From a checkpoint of a small mixture-of-experts model trained on Wikipedia: 2115M tokens.
Below are experts of layer 2 (counted from 0) of a mixture-of-experts language model. Rows are named router (the router's row for the expert), up (a neuron's input weights, with its number), down (a neuron's output weights, with its number) and show model dimensions 0-255. Each number is 500 + 25 x the weight over its row's rms, rounded and kept within 0 to 999. Numbers have three digits each.
After each expert's rows: a language model's description of what the expert responds to. This comes from a sample of Wikipedia text that the model never trained on.

# expert 37
router:514518504524507494504462528484519536461530469519506513490536524518500496521485467463516526527479484486495479545497542501513491544507483498488507520530491466503509489551504492472514508491507500558471483524462491469520491566464536506492492489415516516524472488478513473455466506519469521519547530508544559536506506528483512486522501505456474467472495511505502476524498488527481525474523520545490475504540472493508527538523552480517470464511520464516504470536492505520462494484501520500520504501514448512452510505494500473532501541518488526526472508542456481460505482489533510496465509476457473537498507543505470498528464483492515464476467505510449473475487491466490499541550538526501485467499495504495513464525516528511505467495503510512532498482472481495488464476491519
up0:484506535504512517525502511490479445526522520500505488495471550521491471487508488537496516499499529520451519518539482476462506507529494510507511478463521501480539488513535491475454495465481497487547514471469516585484486511518525479492499480486525486495472539535479489503481433474514502511523487563513517508490509503484497510482471509499531566488515496491497456533507499537494496494483467532525471502537457524481533535487450493469499511485526544476526523518516508520469510472523480481487468477512515499430490502502500503523391495509471523488516493494541497499490494529530500498487476487489468481519444512463538526497510496498528518543525515522482499523506490459497490504510516525511487466473471501489526504469499499469511452491535524530554538517521500501493506496498465
down0:544451507536524477518524505460513495476467540489455499475530502498468462579485480519454458463516476503475503481481488503527502532525530493507519477540464465496520492478492482512506499522522542465518477518510523484498474477486506473479461512513463509485516486532513530523456485496475476522462462536529454502475516480467507494461496501493511459521513515453512509490458519535526421515477496503554476519548518519525493523534484502497470502470507506472523500477498509476504471523490478504500514521468496509557516514499485492502486479517555464523502489494493504497522502477497489533503533553504456516461548515538493519483476545490489497510542450498515484477496520527529469531488469489508521532522508474517512533520484487508526492535462531494514526462514503529521529503494520
What it handles: Verbs right after a subject pronoun or noun, mostly was, is, be, were, had, has, plus "studied under" and could.

# expert 9
router:508483521551518492529476525477476488493485502515558487498484514438484478510518473477565496489514499496491493502488504452535505523488465519479491455497512495555505503491498488490496492494527544490485493507456461494487473556469497517503483452508457486524530511504513479487473433484532512519505513503540523509466463565474488508528468499479518444518502489528579460509484471475499523492515487460525520500518494489482498546503523487514496487513485431496461477488522491533539557471539513526533515481519522492465515484474514495546469501485480511531479492502486507516487474488514491498485476487458538488463488475484487519529468527536495504459477487509500484500508499499488498527519521502527541480512514486489529487521536522499468465467481545508526466493485479482468449493516470
up0:500461557499511480508498469467482497518509469460485533476494518481499494520513503525517499496477480473523497505499543519459508527511480512547518490509484472498519512534532526491526484499494489531504498517503500500474439529548523514515483485497545503463500500511510511506543454475534489524498527534475522450519472507512544515497477492487517487500524516477439482514486514487505493507504436498509529534501504497546517493499497490483503512515547497518516481482485533523482559478500466455500469484501496507496546478539471448480513496573498491535500477506509487490510504435498495500483521444493504500462504533480479504544552527512499521487482539497527493487508432502515456467499491470467484513501506462510422519478520519518484458543505497512477507533462507505480547477542499
down0:500512446480472530524507502519520506511519547521513460478510484505486471522520510470495472491504508533509480482503489485518489459487531518502485484522523474509491504487470481505493525504542486493497490485520509504572510484485509499492515531516511483498496505490467461501470551490493520501487528498557485516477532478469478509480478494546515498525490480555570538466551519563465513470491539513503475457513496514481485451486496502487553446451454506497507532535522457494494453512494548531492480484508561481519440510494536507504496529474515491489500524485502491482488494510525494498517514542497543507525505492526547452492474472502521474498520508482491477513501570534496494498500511547519503506523498523460548503496455519487564476490512525498514477478514503525533502515479520
What it handles: Main verbs and past participles, especially -ed endings after was, were or he: used, released, found, won, contested.

# expert 15
router:529497500535530460477495515513471467458491498467517525552492531509511499512529476523521483517479472491486502515480517480500511520473490526498491487522508510538490479486491466502492460532523491512458480509480479482542514517509517502467452480447513481538511482478419496547554430521514511465492506523530510525534503499495525489488493511502483474460490488521537466507483469497498550549520515519478478519495490520445455473507481508527484452523474522505518528489558525485515502472540517522529487517475510491459537483497500479554500483480456513563515496578506529469455503507517521462485523493477475487506485543482452476540480499508474498514487474458515499532499514467502524512496489515514526475492484496460474477510477496466491506459509529474495507507500489499495484492513519
up0:502483499527490461519455456527477544520545507524549495484506542489475500510479488460499461508491504544478485549513465451478498455499512510509493481521500508480511477514527493509489535537509528456495489555481471477455491521498525465495486505506465490483477542486467483486528514493470518471486489496521483507525515488504520517520515505484500479534496523527508466458532455510500498515489473514483530487457481542497488524488485494479447499526505521484527536447542518477448507487534498504494516517480483488522490497521528536511465484526506523491478455493489493529539491486542516497476485538533536528538505511463519492489492500452514552480431513491484502528499516507535501510460501480503488506515538454466483552476430507522540506544516487483504501501545489479474490475483527
down0:465478499484488534504521553514496464435550506501481478498515501548510485541516510538485499505517482459511549464493562560515521488502474478463483498499480527532512489504475455514518524507462541478470540501502505479514512489505505487520519520504526508479504482515513509515501480478487469500502463461486510495484483493512452488510569514538541512454489500464517520507502526514447484516525520452506470489544517485499492500491519473515491465453525530481471484534527503478527480498494459472481473508526507511511512489445473481490549533523507534559501493538473494471479505484445484499530524503523490514443497473520522465483504492488475483503511505519475465489465517483477484523516495502508469484541530525505503493514523511497524505480479537490484509510485536548510541532506566
What it handles: Pronouns, relatives, conjunctions and quantifiers opening a clause after a comma or period: that, which, but, it, each, despite.

# expert 17
router:521500478485528512516500484493511492500538486523502509509556521443498522493508511520504517515510533492493482501494474490484477527486534530509508478499523478540457503582523484465519475507528522549504499512469469470504528504517485516491490492496519463521494456464493473463493523493507517462503517502532506531484460500496486539522473495497480497501517468507484478517503456489456496522544482484553508501472465485493433490483502480524505524486522462525499557507530496468540499534491513541521502506500538484452518481480502478513466490512502507503466446499542524522510449462524534472458494507511528460493523507529470503547499499509496503493487499493475517496523508470465523525494505490493540456465472461504559469541506526513499451516453531486530503534486477541518450480532533
up0:474484506474522522509499539511525503508482506523504482532534532459523519465479459524528505485508472524515529487558545488441476516540526582500498477485503492460539506521487490485460501508501476502527512480506492471464444509521509481494493503465521489514508477526504551531482507516488519473503546512495476507532515541479475469523459484511507523454509555507493512506495488494495512481479498488527492489465516484443480454503512513518529482491509461543458506517541508520486507535503525449552510502490490457448515526548484489473478481542429503501479451503496510464503537502508510493499490471470518489539487453446494496484496491522523509507503487505501532499539503492497510537490517490480529446528465487489529507524475552475498496523505492514511517507502465492486520528494482
down0:496484512505502540543479517504509481520452460476496531518513535475451511545515522489533484515485502507569509486492515482518500484508487471471450514485520545534456482512481554521507470493531477505480490507488507511482506498514510512564486521499459522490487552468525499508506489479541485503521471504515484486540501487507470538510536490475537500547486498481518474465468478526489488480512463477471511486529511503522523485500531474497434488520508522466509440456485485519486541477481515499464501499490514504548450489447491466518534492512484502500508508476454519506502520482506454496531502541539498483461523522507522564497487538505489499487465483534489482527514472481487492468481492489478468545502478518497516526479537486557474536503479482513481524473515538534530476503487536
What it handles: Word-final pieces like ill, all, land, field, ford, ton in surnames, place names and compounds, e.g. FitzWilliam, backfield, Branford.

# expert 52
router:481492506494516497533491492528482501503496505508542493496496525471461507493486455471524535522466487477496496537479473509523529530458501524470502502513538444510475501541521471481520455517504518501489475501467465481542527517483505524462499468460515497513486441493465484497471489509471513524513524535542522520474482543473501512485482474502525469462497482514525481554461484509485512493531492496546510517492516441510479513506518484501490515526489457526518506491532469480514532498515533492557501510502480476440529538470517508513427476497471528539484466558498503530528475505514533503445508466486528477474488513491444465534479519508529492532461500447487466482483498487497552526494513526524502486494523537505531493511509486476476454483500492486490518497474487503462459493518498
up1:536529535476506457514506517412453463470480469495492473503516513460487487460477547523493524544511492531498496468496498499487505495443506516484524483499524489491525470532513497485504500511528501509469487470524426539496503464494485489525515485555486536569505520497517501490458463477531500475533491479501543517529513539492555533501507505527520508518503492499508522520504517560507534503491467521520511509462474486475525532518482507494469517510524504496483475504481481489501486523493505533498498471485482444485508511489506515530445506474487518541486487467513499492464482524502520559480498504499487539486517539452528479493506472540482485518475530517516487492477528507536528512500506515494482523523507512448476444537498543484502523529478513496514496495457488498510519535514436
down1:472470497489542511480523494498471516533526491504485536494466504459474509476523493535497494534543495468500483499491488500509468508548499493504509502549495473537516472464527525503524524574516508476529463499523520467492504478501511487449480500500506556487511497503515531529507516483500476543540487502477457472474487537579454453469500495497498495508499510541534503498487536505465483518467492509515524487470519483509471508476535478470577526554495527490509535515487502498501520496491503542471501509498496516498516510525511544505471513494457479486501535496505497503524543503507493469509542504478512514539475493485497529460489516517450538499510526483501518473529540484497475415499485483501489491489494454466524479554541508472464537490522485547480476506496491511479487501533484
What it handles: Capitalized common-word tokens starting proper names in tables and text, such as Green, War, Light, Gold, Warner, Cubs.

# expert 47
router:512525512533485499542476453560498486495486532502532508534514559460493493498512456486520533521508501476508493456470467474505514497503494521475480467528514507499474454503505456509505502504522510491499484476466474495495494530473475523503486476455513504481509469496494446490466433489498498530519510508517492492489498585467538527507494506536496483476487453502491504513484497495545522546510482500511513478523537470481456543512494461497480545496516461500468498529516469483520536519512516482497533476526462483442515496494502492556485498473484545538494517546491522487512471507511504517458522454477497478443508523513527496506485524549538463507457486498488480499519511464532509531528515526519519468537478508502506491511536503496493488492484527518492455529449462499487501486513472
up0:518471530501490441516456491552465498508484506474514505486488460475459545499508456549495494488521484502496484478473514513492470525504455480470525514500476520476469502522481498508565496519512485478537500492519506499505507509505540477548478506588512497503510481509525513516489464444498519492511535491503516466507478471481472479504514486442462514506537532489486494510523447488498518496499475478512541524449502545503489457482446458532468508483507519466518502519502520499526498495440502500460502483454530465508499477503498502463514483552474543538493487526502519545486496486468527503456479479511478496480498515496483515515491452488477550521499504469510525514521520516511507509547522495501500541500503477517453452493485492498500460502491504494490487495492505524548436484505473
down0:502558537530489529498481469522489516515534496535436506511460518531517491482534500499501550480467493516505434477489483528500509476490542500537526510481500520486475473467502495507511522518470487511458511515542490506500453487484515479525533472470465509508553537506499506502489522536531512492550480496509468491500481497475509519488445500523502517486511482542492514495499489540497524544534506506498498455519477513495463526516504529466540465499532541489503501506531508468479542456520528481485531505482496503485486523462482461468489522481482497477489470478504456508448501497471450530521490517517508499446486461467506500458520507501510498482501506501523457499534517491526533489494463504498464511488474472488542496523536501481505507474548540477484469462489449437527543520498497
What it handles: Past-tense -ed endings and pieces like ab, ard, plus capitalized name starts, e.g. headquartered, Zimbabwe, War, Bar.

# expert 31
router:543459476498493498526497489485480511471506504520494503510537581504472503492488492486539523552492512511503462547456453485504469513482493532500482466498479530538479506528485502503473477519502525520505462551466489480509528493491492535490471506473508495504534498479483479518475506519512520492513525521494533503488456474494512509487471497474495448519519486535537506524519500499502497494472506527511490514531436499428449518498485545531476502537481461503483446518540513512490480472508532471502483496464502419488529512474508507498477526523464510508489465514479465495483450483465494488477511479505465516446449474469491486506507510517508489492463535512498496473517449495530517492500517504486527464519476478453511496506531512461484483450499511512517440505451489470494523498519512
up1:509483462504477511525498487523459485507475495488493460488485520521506502543473495514542468505505551515516522488523490467501529506488503522482485477476507472527485512501519513472465487551541489545443494481445510480507508486493506480534517463535469489459510537490482500538505505527552481520499532483468507460557497541537524529502459494512457545471531475537465518488517526485435542513490543532504475514442461493456505533492527494502476506527477486502478490500502521473500518500509520515528492493522496493486488476508494499518503510502507490480527518518483515556509540501497490536511498509493503520477559481475543525479494513460492466492473542484480509464547504511501558483529506509521485516447484539490500468500482450483472481499519526509541525532529471497497498460534470
down1:482476493482489519539450545457499490529510503533482473544510529488537544523515521489452513486476467526515483487504528501517468518474512468536456567520541535553521500481510524472540540470469490469499498473545479497513521526517482504503493512481494519513470492510513479451490491468462526479490482541534490481474523500461517495449502517476520498515476489481480489494499456508490475499518482500483528431511517481504503527508480479519485510487484461504474508537505466531468503487491472511495485503499507541527490527515547500487490498528510489477493484514502474476501517530509493474499534495532524501536466469520533448512471527475498520501453518478592496514484499520494491490532488497521457520527463497487493525495482539495518506539489485476471439493532513521455463504486537
What it handles: Common English endings like -ate, -ies, -ade, -ance, -ating, -ized on ordinary words, as in promenade, subspecies, criticized, cookies.

# expert 12
router:479477501521526462538436512473520523457531467490522484490488521443456519546528518465511482476529468482478503492469561496504536541494485487435507497518531455503529466516479509495517472491483553497476510493477462503516509480460514504467470488502494533507528491504497477509477439479506496476520480535528502509480491563480505509477503484505509502512468507509523499533490477520457505466488530471528478528518511462487452540512517458511499493493496493471447518489519477512527537506485515519548498516590507501505525432485516510549451504486462506508480517506536506541505497479520516530503506504450493521484487508498467477515474486521494470502489493522491503488496480490525510555517519521526501471501500503471545541518504475489493491499512507512471489502480503529473492517531469
up0:486502463473483426517505527512458502488552504502503479516535481520515498507454488479475525518483508488492518457494482493520485494499529458498536476476528483551487512533490486483487501500500488481478510547479493534522532516493462516478517484478480441497529495528542495503503527512513465468530506496472459554518454533494502517482484488453499488519571490494500533502469490496432524524510523469491525500494483527518505531525467497513487486504474539539509468462488494544517537463489500506513507518479545506474510515509494527518485506562473489502489504486517494456491504488467521501492468505493484492460480477501470490542484505461488523499550497468503530513500481481487464467490470511525443509491509499477501561529536489468522539549503522538523529496515511467525508536457469
down0:463512542510493490487528509506492515498490502510529547521509492520504524511549518522492571469508472504447481485502533506489532495534486474489490556489488521518484510513496532491523538504494502490474513484495539498549514501544511505492519485496503531473489482488524493490510511514562504535480517490501468454482513449559493494466511497450475511475517512533506501456478494506508511485519484512493494496545464527482533520497499522511471494512508498486448522470486501548533513480500493517482536481521516541484510541507490451522523529473518456506442466498526532505523458539502474483482451475525511471537504556489523478528511569475541513465463495504526517496530510493535511496481463567499534508492541481533503496469496513513521468535509490519508456482510497514481494474537483
What it handles: Word-internal pieces with k, z, j, v, ig, ov in foreign names and words, such as Mikron, Moggill, Budapest, a.k.a.

# expert 30
router:520550489476483481493496477550511509472487476543510524502501520479468517503546493491529535529506503532446492503483486495509529483448472514453535516492521507557494497538519477505482495517527500525469512564493478506489498499493495508502482473485510504504505485522453487442530445502511531513517522470529516529445492517478498488465455474488503466480468515537524470497483463512490548501499503528554495515490536461525503532538554507448500496530529513519467496497508470501511507528548535525557499498526497468485503488475491524497476480510486527531475491516506516460480475514491518558465509456517466458489504515515498524516496544524487497490470481483479464518533503466504519512527509524547480465525552484524536491492506532528479471495490520478519513471497474478473495496528486
up1:563499515542491501514490495478462451489510473535501536505491540500501482451455495523542493563531516552460447531488505491468504498485529511451530520535486490513480529492486515548480519550471509484540495504544516526484489464502485535494500453526530496448522536508473483488531501485513511547490533488538486499519529480507533491477452474474466460465509528521516506514471494493494525540532479501487530489560489526543541538516509472470493505478502477512510477498534517545504501506525523481514523493513517518507488525521514493508467472530495485463508511505515453532502506517457503484512531493514533520527532480533459535496527513465511438524491475511498468469520469466475516497502477491472501485515523506495499526518474492484515485480510470482482511522542517531496479503506514
down1:513475478558474476550449505489518451491483532483507555537502486509496531506473463483533526461504492469454528484510519496536512507547579494492509526489521515475482487523472520489486491482500484530508476480464505495496499510485474476468502516519449495523470495491528486504472518495481483475485524488508491522497514489521493495462470484502522492525470428513478499508482501484510549486562464512511443509487514525468478516522521498520498522524493468500504526526512541511522499549497517496512479509508532463513534500497520479515482492507566532443478530536531482452517472494496452440498489518516501488506522517511514508447475545532531525462495506471501496501524520509444517485467476497526463494512520479502469476464504506495461493467516527507537498489508525496494521501461512
What it handles: Hyphens starting lines in bulleted infobox lists, such as - Species:, - Formation:, and hyphens joining compounds like long-term, mid-season.

# expert 53
router:492520501452565466505501460489537515490494510530510504496533513489486511536537444534506529535473475489494506519461486480540512495494496512484540468518508457538485441483530511508530475493503520497488466488439491499537483462496528554489500465453513490552504490439514505497500467492522522491515531525527530511487487507475523536456495498505485446444500476504488470522489485491500543509508492528493500527505538503461515523527542518507486493513458489519491530516488485481495516488541515472541509484508458456466537542488490487481509502481497510573499496505496519487494490517509519506510502459504452512449487503493509530536501516573512494528500468486466481523500478469501534497464495550490504491511472510498500506532543521487471473488490484469486516465488490490482480492547498
up1:498505564491539509531502465507553472508507512489509456455494434489529477482502494550491490457506512477536498530503492509526501533536453512481518533477519489513547484464486503507493534552477509487504526551492442520527517485513518481524476500513504524522492504543487538476497481519516473523546521479510505544521491496474506511494511529489509452520550473516507489494502454531483504486530506506561510521503498502453497523489505518501465471492496476470539513511536503463469492508480486512512464520502472514526506509532477565487478467460517483502510463505519515464503466486483470485516466473505506516523438470508476487533481499514493493523543487490506515525526514514475458519524505513470506473517493474454506483507499517506505445491491492471498476489476541486578502547518489
down1:484467502507483472507533510522521493469504497516505523502489576533514523476514456519505519516494536532446469493496469521489494504500523490512531510510439495475496521519501533515526483538503497492520493517498469462510480521513504497490502517516535490487526535542457524531505507499469499481500493484475497506481507521478537496498485484545522499493473510468512463460517524492507471502526494514526475501501511554493518483484507491511459544497495464518507505494467534507537504498521469493521482504437509519503555451484493472483439551500512527476507542487463547539493565451574483546518484504493494490493530526503466548453529506511495495527471490476489473479510497473478524515526474530548463508481498485526488486510489502451491505481497549506556534446519519515497501491481500
What it handles: The article the/The and other determiners like no, any, opening noun phrases, e.g. in the village, The population, The Second Encounter.

# expert 33
router:480472514498534489491507478507477492523517500503491481544516528498475501481495436507503522488491513482506521508487505540529542557486462516486527522501517465559479499535474474508485465510480492531465482484509499485494494506431512502524483481479509508515481462524511485469534477486518517516526482505520512514491478518499512507431472507511511457460518477526514467504475520488464492511517518499544505509512485483510494550544518489516491497477477492534523472466527494524543500468540519505501513521520496489482501540490497493501491463503459522519443474526485540485526499435493522533475523464488505472506454556469478520508481524515547506479477479499463455542477455458507517515488533511492526511506463514503508484521551465474429492507509499520500444478480471522512484472552521
up1:479529486529492465486495499471497510532519499528474519474542537545492492520472477470496498526529500500486485501519498479496501549487526467513583483461486503484515531536495507479501529524496496509518513499471473536518518504493510455515537481545462454547532487510512521496465514509503513503526543482452473509520484479496463535452479495443506511488513491501470527516478450499447539492498519471485484511471510470483483487497436463512515501483453498450504514492501490454525462479504510471485490520502479507555489488471496490532466528489491505486478529522491525473516528527499525533469518469499476484524481539531519518513478503507492484523467517460476528490506472490420446505485479483511478517482496491502497524486495487485458503523504488489516505420466476472479518466486501
down1:444505505510509472512530463515538518483547468518463516516513487518532510489520512471532494528526484517483498469481473517511470495445528471526550554558509516499469475479501500528504511489468484493507500515518490462513512502527505495496514471480497521492460464516481534546503526468493465545507498489523452506511486496477482453495445512465476478493526517532538458528515524501563467467486517497467521463505504485471500495549505484502476487457510445511480472517481506501494497502509519495522507461469529503511469445520499469486557519522516517547465475495489496524486497488507506521492477505488525486475480494542493469474492508526537533506521484450464493507493576497536537477471515467535499515513538490516506529497465477504513504503492526500538464554499488505525484527502516
What it handles: Wiki heading markers == and === closing titles like Early life or See also, list hyphens, and place-name words New, North, East.

# expert 61
router:467477490446499508511495529518500481475511480514522491478447463487477470499496454518501513497505521506465475532476498490537526464498475498497518492515497481478463501487462511467474437514470537520474504502487489468514510489518539531460496438486490471535531497462493410477545485514520511493515507507511547554503465525524521490505501481509514491504474461525515473496475486479476512496499457455508484511560544477472479527498493497473493502537463533501510465499517462486498493495524558485506517508516492490498560546491473481535457506506524544500495515500513483528484485492586533527451509481501516468483461504499502521523471527512500463483466508500470504502528471466480514529508495499513511497490500512467506497511521530528476507508523517515500518505440511473465488496526474
up0:517482561543497514492516498472510478482502491498548515539525478511502523497517504507474522497453510534517518512493558494514516471498497512494503486468526508517502546488494478499475477491537528514504499485549472564482517441491504524522488530471467510540487591498499485494518519457531443490557488480498454464511508518536497498479478468478501496526505506486516517474487501544449542488490497515471537475551478537502438487529494493486533508511553499510494555495503499486489505488505518479560480453463534509488507481505494483472507458503497546510478504460501452483526504530486525514485556497499496487501450520454510498501449502478529503515456516518493471468496506513503507511506484506492466518527492493501500514473519486488515516504458540493482534528520500491525518516486492
down0:444505474503488512503493499572508525485491517525458475507496518522488479473521499486507464456519526483474450523515509468483480508513493479517480497478481486520464509479488475489527513538495506490469504510443531525552432523508540521527501487510483509466521465463501481498511483459442509491491478534497498515490513473480533497511495500492495518474529511471492459500525514460498520497588452489486476570488503494548493544487488506516463471468470527457491500531467496524501512472533484492490545524469474538499462518515514486540538494540502484464504516535501525483505474501479484498494510505497549504499530483569492510469509493473518512511501470547486503515462550494492472507540499522487533511531495512518503504550498488505469510457521515530468513468517504477504506497493483
What it handles: Prepositions for, with, of, by after verbs, nouns or participles, as in known for, record for, worked with, increased for.

# expert 7
router:471493471495591496542495517489507506510511482547499467463486519474487530514520499486499504497493462501502506501455448487491490558476473546467554490504516442488497480546480507503483544514490574501521504516491485505536511490529482508466464510479513478557503499469503477507509441512514507490525489490508527511462467504484532518484450505492522482499484473518513467555515503485479514505538512535536462513528493480482482540506492519463494465490496535503526495533533442536453512465513512485524498485482496507496524537499480484532490453484472511547476504503449518495510469482486497501488505467521485509469477472532482499500508496520487464484480503479431450527481477496506524511472515536525550481497520494493511501491511497475485467484493512486520512492474495469469474498515545
up0:483476461512510476460491497478568512489483478513457517487511491493498520514491525538452469483513456507463527468461514545511510560490470510513533503503535475491440485464468511556470500544539486506498515522467456514506490508505520545504506514481534491483504471520479472501520505485442509501525483500480543505546498521491467507504514475509492528529513495510515490519488502498496451520479536479518552492471466494485507499526476431532497542480479514504538462524511487487543534472512470515517508487527492526532484489541470522504463465520506537514479483470513507531506475525526513492524484480506483510495484519547506443453495459507501486495487539488500457492464472479532504501533504494498505460507447504539481487520514514509532483491520505493525510484529511528479500553491540
down0:512489508502510524523524523533462470510547496502548479493448503509515518464477454469460552468512511479480550489519462511529506516492497530447503534480468461497530511479494490523504523460500529493515512498536468439481480505480455477449477476519523479506497518482507479524486481506508483499507490545506463506519496507429476519487503516533473465530482488508493533526534495461510489557523455503524520523526513505494509481534479553545498539513547471477537440522524534460482516541476527483510521495510470487504468477509466470501503494480516534473515486483503507508518506502429514513494520463523506505510522458484484511473495508495482511516477487489484501480534510514483529481494488532514505507519492483538519481456485443516466484520487512500540471480459532492505485493475498
What it handles: Short vowel-heavy word pieces inside names and foreign words, mostly u, un, ue, ai, au, io, as in hunter, statue, Triunfo.

# expert 55
router:517533503466528487495523485503530475488500498558496477534532482492501505509524483514504531535502529493505451516448452492470531490462476506477493515502581477497483465522512510474486523494522528472468473507501505478520470460489536512489497500465494468507509489484490521543511475512555526471510509532505520507493502494507496515528471488474493499485463442493506484473505421495473522514546507524537485519510465488510471484486542488548506474499517538531521529512500467483508539457515506522492476509469477502492519472499487450529500500511498506533488482512480531500444470510467523526441508490436487508477484480519463501532508499506543506510515470475471463544485466451507540523464530516538518492533504546511504498539508529497513516463467501454521520507489517513513474489514490
up1:527474501524500508513515490524465471515502508461486509505509487487503483496492534519511491527507537497538508512505500523494494484536492452493478470491464523494462478516471503469555505456546484554548508494483501513530528522525470502507451490502502479496489504550507505485467514495500481509480520477487503491526503489481508521516493552465499557442460512476452525534512461551498490523536505479512461479506463502516494526500498490504529501494426536562508508506502517513504513500507538503554557488512473523503540499433547484520480519469526468489450496456495510545491524486512478515491500493475528527529487511490497504494492482490492434536489498477504543546486515489500482550515514509499499542522513477514506523529495502465499488452480529500507475458449500481518506496461472
down1:497484486492477491493510498492488512529497462523483512468489498527469504505514497478470464418494477490521447529520519469465529429529438493494521533487542463489486492482501555513495508494508565482503497529461467515502511493468493502452505513504476505501523499490488545516485470487505464477489464519487458508487517484517516523452509501479484472520496491498485506513530469474459460511497484539545429500523513562465460483519484487518515502453512509415516500519498502495487491516489486467473480493491478469460512460538457490516509517502506508487523522510510534478518473521479489484515478469481493506486481547483519529497518457496520495464480474502437511493514488475523534490482491494523481470509521485512494500480508486470495481466507538480537480516511516507470559479529518
What it handles: Mid-word pieces forming adjectives like -ial, -ual, -ative, -ac, -ong, especially Annual and controversial, plus percent signs in statistics.

# expert 3
router:470464510511539486506524516495462495454518499471488514490492527509526540527518477468530515500481501494502495492482478487499499540492539547498468503509509452538519462507483474443495527487534553508519486526467483463553508546479507514459488502470448484552509448471511483520454488510523527478533487540511490535455516495457484522511483473484501482496505485531526487515502457475509541460522533550523494533532489517474466508510504501500468506480512482503482524550526489516500504474520504544497478464533493488471542512477456494538493512476477518530459481527488493526485512467511526503486494468465516501484502538503443509500489517526487467519472517472455478527493467443503497520498515518485487524533503512500527492531488502534478472542496524506484536531492475543526515461518504
up0:500522517496476511528486461447477525515484484507518480526541515482509486501497508503497496476482520514485517489466482481547482546447520478535480513518475467488514551507557465508431510488520542479486485499539473498468472502525526440490503498481495509480536505483488470523532517468490530498452547500494497491477554496490501500473491520476517544509493455518546510498503516464486475495498463538555476476531513477480449512504506509488498482449479482536493462539487498497502510528494428501493461545466501483525534502512499524494494493483505480489493457459526528486496474496528504502479515512508544491483523483473528487498447488537507487504510478554521515493486493481512485557534516516491490500546453506518496485533485500483497542483557495539519526539521510484503494507475509
down0:538556522500452487481512527495534511502472509476513525514552500486512498442549468489468528496484455501480481529500471476453544491506521513496517509494500477506437508469484523493521510461480499512522548515458488495553503532497467467493496501484492485514470475492504530504528519514530535504489465499459462564482473513530498520511540467467492481480538551500470468465463502501535498523492527470478468516492444520513470501489506535519511524473527500500496494491567483525484498474469516487515479491514436524511502473480517509525538496480523490525496513511487526498481513466498499521462508495496511450494465555545496492467439504507482505533498468458504481507555477479525528509493477503505501501491524502479468530510516459530503483470502498521488474514511502524486463483525496
What it handles: Opening pipe of a new table row after a line break, in election results, medal, climate and fixture tables, plus scattered word pieces like onom, cer.

# expert 25
router:505491519482470467509484497523473539480507515533501512534589510474490497509601507483538509562513510475512516510487508515501493486481489492481480467531503509477558482523515515431501490513508519511524455490487483468515507487513501503490472513465484540518490485501486481435470414511492479465504511521516474523495488507475538531497462441472489507505519480505507506505487470500490527488461509527488498516491489465492465508496505510527490502539477473498489499527513491560500527532484511508508521489511456509499500489515464524457452528517504495535473491496500496521485490492516530524484508452489487459473469528502454489526500536518513479522476563474489451500505491462482494517479509491503489486513537523474511482548515523495540499522468488539494518484452467516492490495522474
up0:494516501472469453555460491483500523543443481543494491511502516514477470511514484504509477504516534468457474473478520476508537500495457509492501496501486468536514539495524464497455479487495485522475485498499440502535495455480485478492492515470451483500499512480475533462477517490509511507460506469500479527511505524505534538480463444472508469479523507511519505494482490589533521504507467517527521474543488535510489473512504490538499478522458518539521491531542474469465488472506500494489470506531531525487495491487512510527504465532524468537491494516541470518533454522533522508507510544482488532456497497479504509519452456526491486522473492462521512502499469519457534503496510514454486497486480518493508517551512520486491494477502509479485484463472531524497466456503543
down0:486492529456515538487487500455500510532526482493503515525507533481505496507533471442505532468476530492502463523525556477494502529514563549502495486519548502511511528514445471454531489488448491499504498519482522483471489484472459509554549520530531518522513478501505499488506502487516498484504492491492506496493443473481466553433511525521493503508508492493457488491531491500488514505512526481460544488510490500538568459499508515495490498544493509481515496554473481524489531507523500495503490524507510503544482508505450493490471478563513515497524502544505537464500455494556486527496516506523472473496500473474502475453508498520554495498506538513541497527506491494504526523494530511502528487503510522505487544493517505508553490483474535469481479499510515467553529514510513
What it handles: Inner or ending pieces of names and Latinate words such as is, um, os, us, ous, as in Žalgiris, Matsumoto, Philosophy, Shunosaurus.

# expert 54
router:507462519487502495500499500501485451500484491473501514512499515448452526485519478528513498522492466512477490488503476477502543494501461508442516457499495459474465494508520525435492499490543543458488485558481466499514527484468481514489461497495503461514536516497481476498492486497515495468500495502528503515470494543519513531492482477496546463477523464496501459504480468528484474489488534502501482516575473497488526472489542494513481549483486540504492522529486481490465516484520518515562488537523466509471514507500475470510494495462465515516453520503507511480521482543546519526459543488514526522520517493518463515562443512554510453526480483486501487535527523498524506496475501521508475516539518533518488470543530508532506488452488506486490532487465507523507491503538507
up0:518484517496473525527463498495501516442450503502540502465503487442479519512501505482523487481508521506492508491466519528513512492495501502475472482520483476512540503511549428459531498502501504480488487480541496470474505484547460539527481531527505509460513499498529516526519472484487464460503503535489533512492489504484526492512464511496507530542502495461500531519502490490542524507508500485523523523488446515517544511482514522462466507518514528545511463482571495484497501516526494518500459487511508505510469491489551461504477477514523495491482502464458457500533462487473484534499550500482498521486515468503436480481482529456477491499536458505435499501504519531469480514487534444498499495507466502468472491478459486483512532510494518523535472500486517540500524433506514
down0:533447502478500470487483488500491510491478491538479499516474480489511468486479485510531476500555493511523449500536493492460461472515554503532517558507507506492494487561520499494493520501481500539503474512543519504536492547505481524509491498448467498511486543491493522506510501483512499457487522482541508475512536533505486505512482470517486510500518506510515543457508506550512483470513517510466575489508509498496494466502555484551493466461501510521452505489541538494480527496480525481502466505491485465482531495488523533501528517499486483532502519495471523487552492460500498533484483526511469455537485485531563459509515483516491499472499495539525450516500535503497503487520493516464530489494511486519536511534550517448479551469478548505518504470497495454488482490533486
What it handles: Endings a and o in Romance, Japanese and other foreign names and words, such as Italo, Quebrada, America, ina, ana.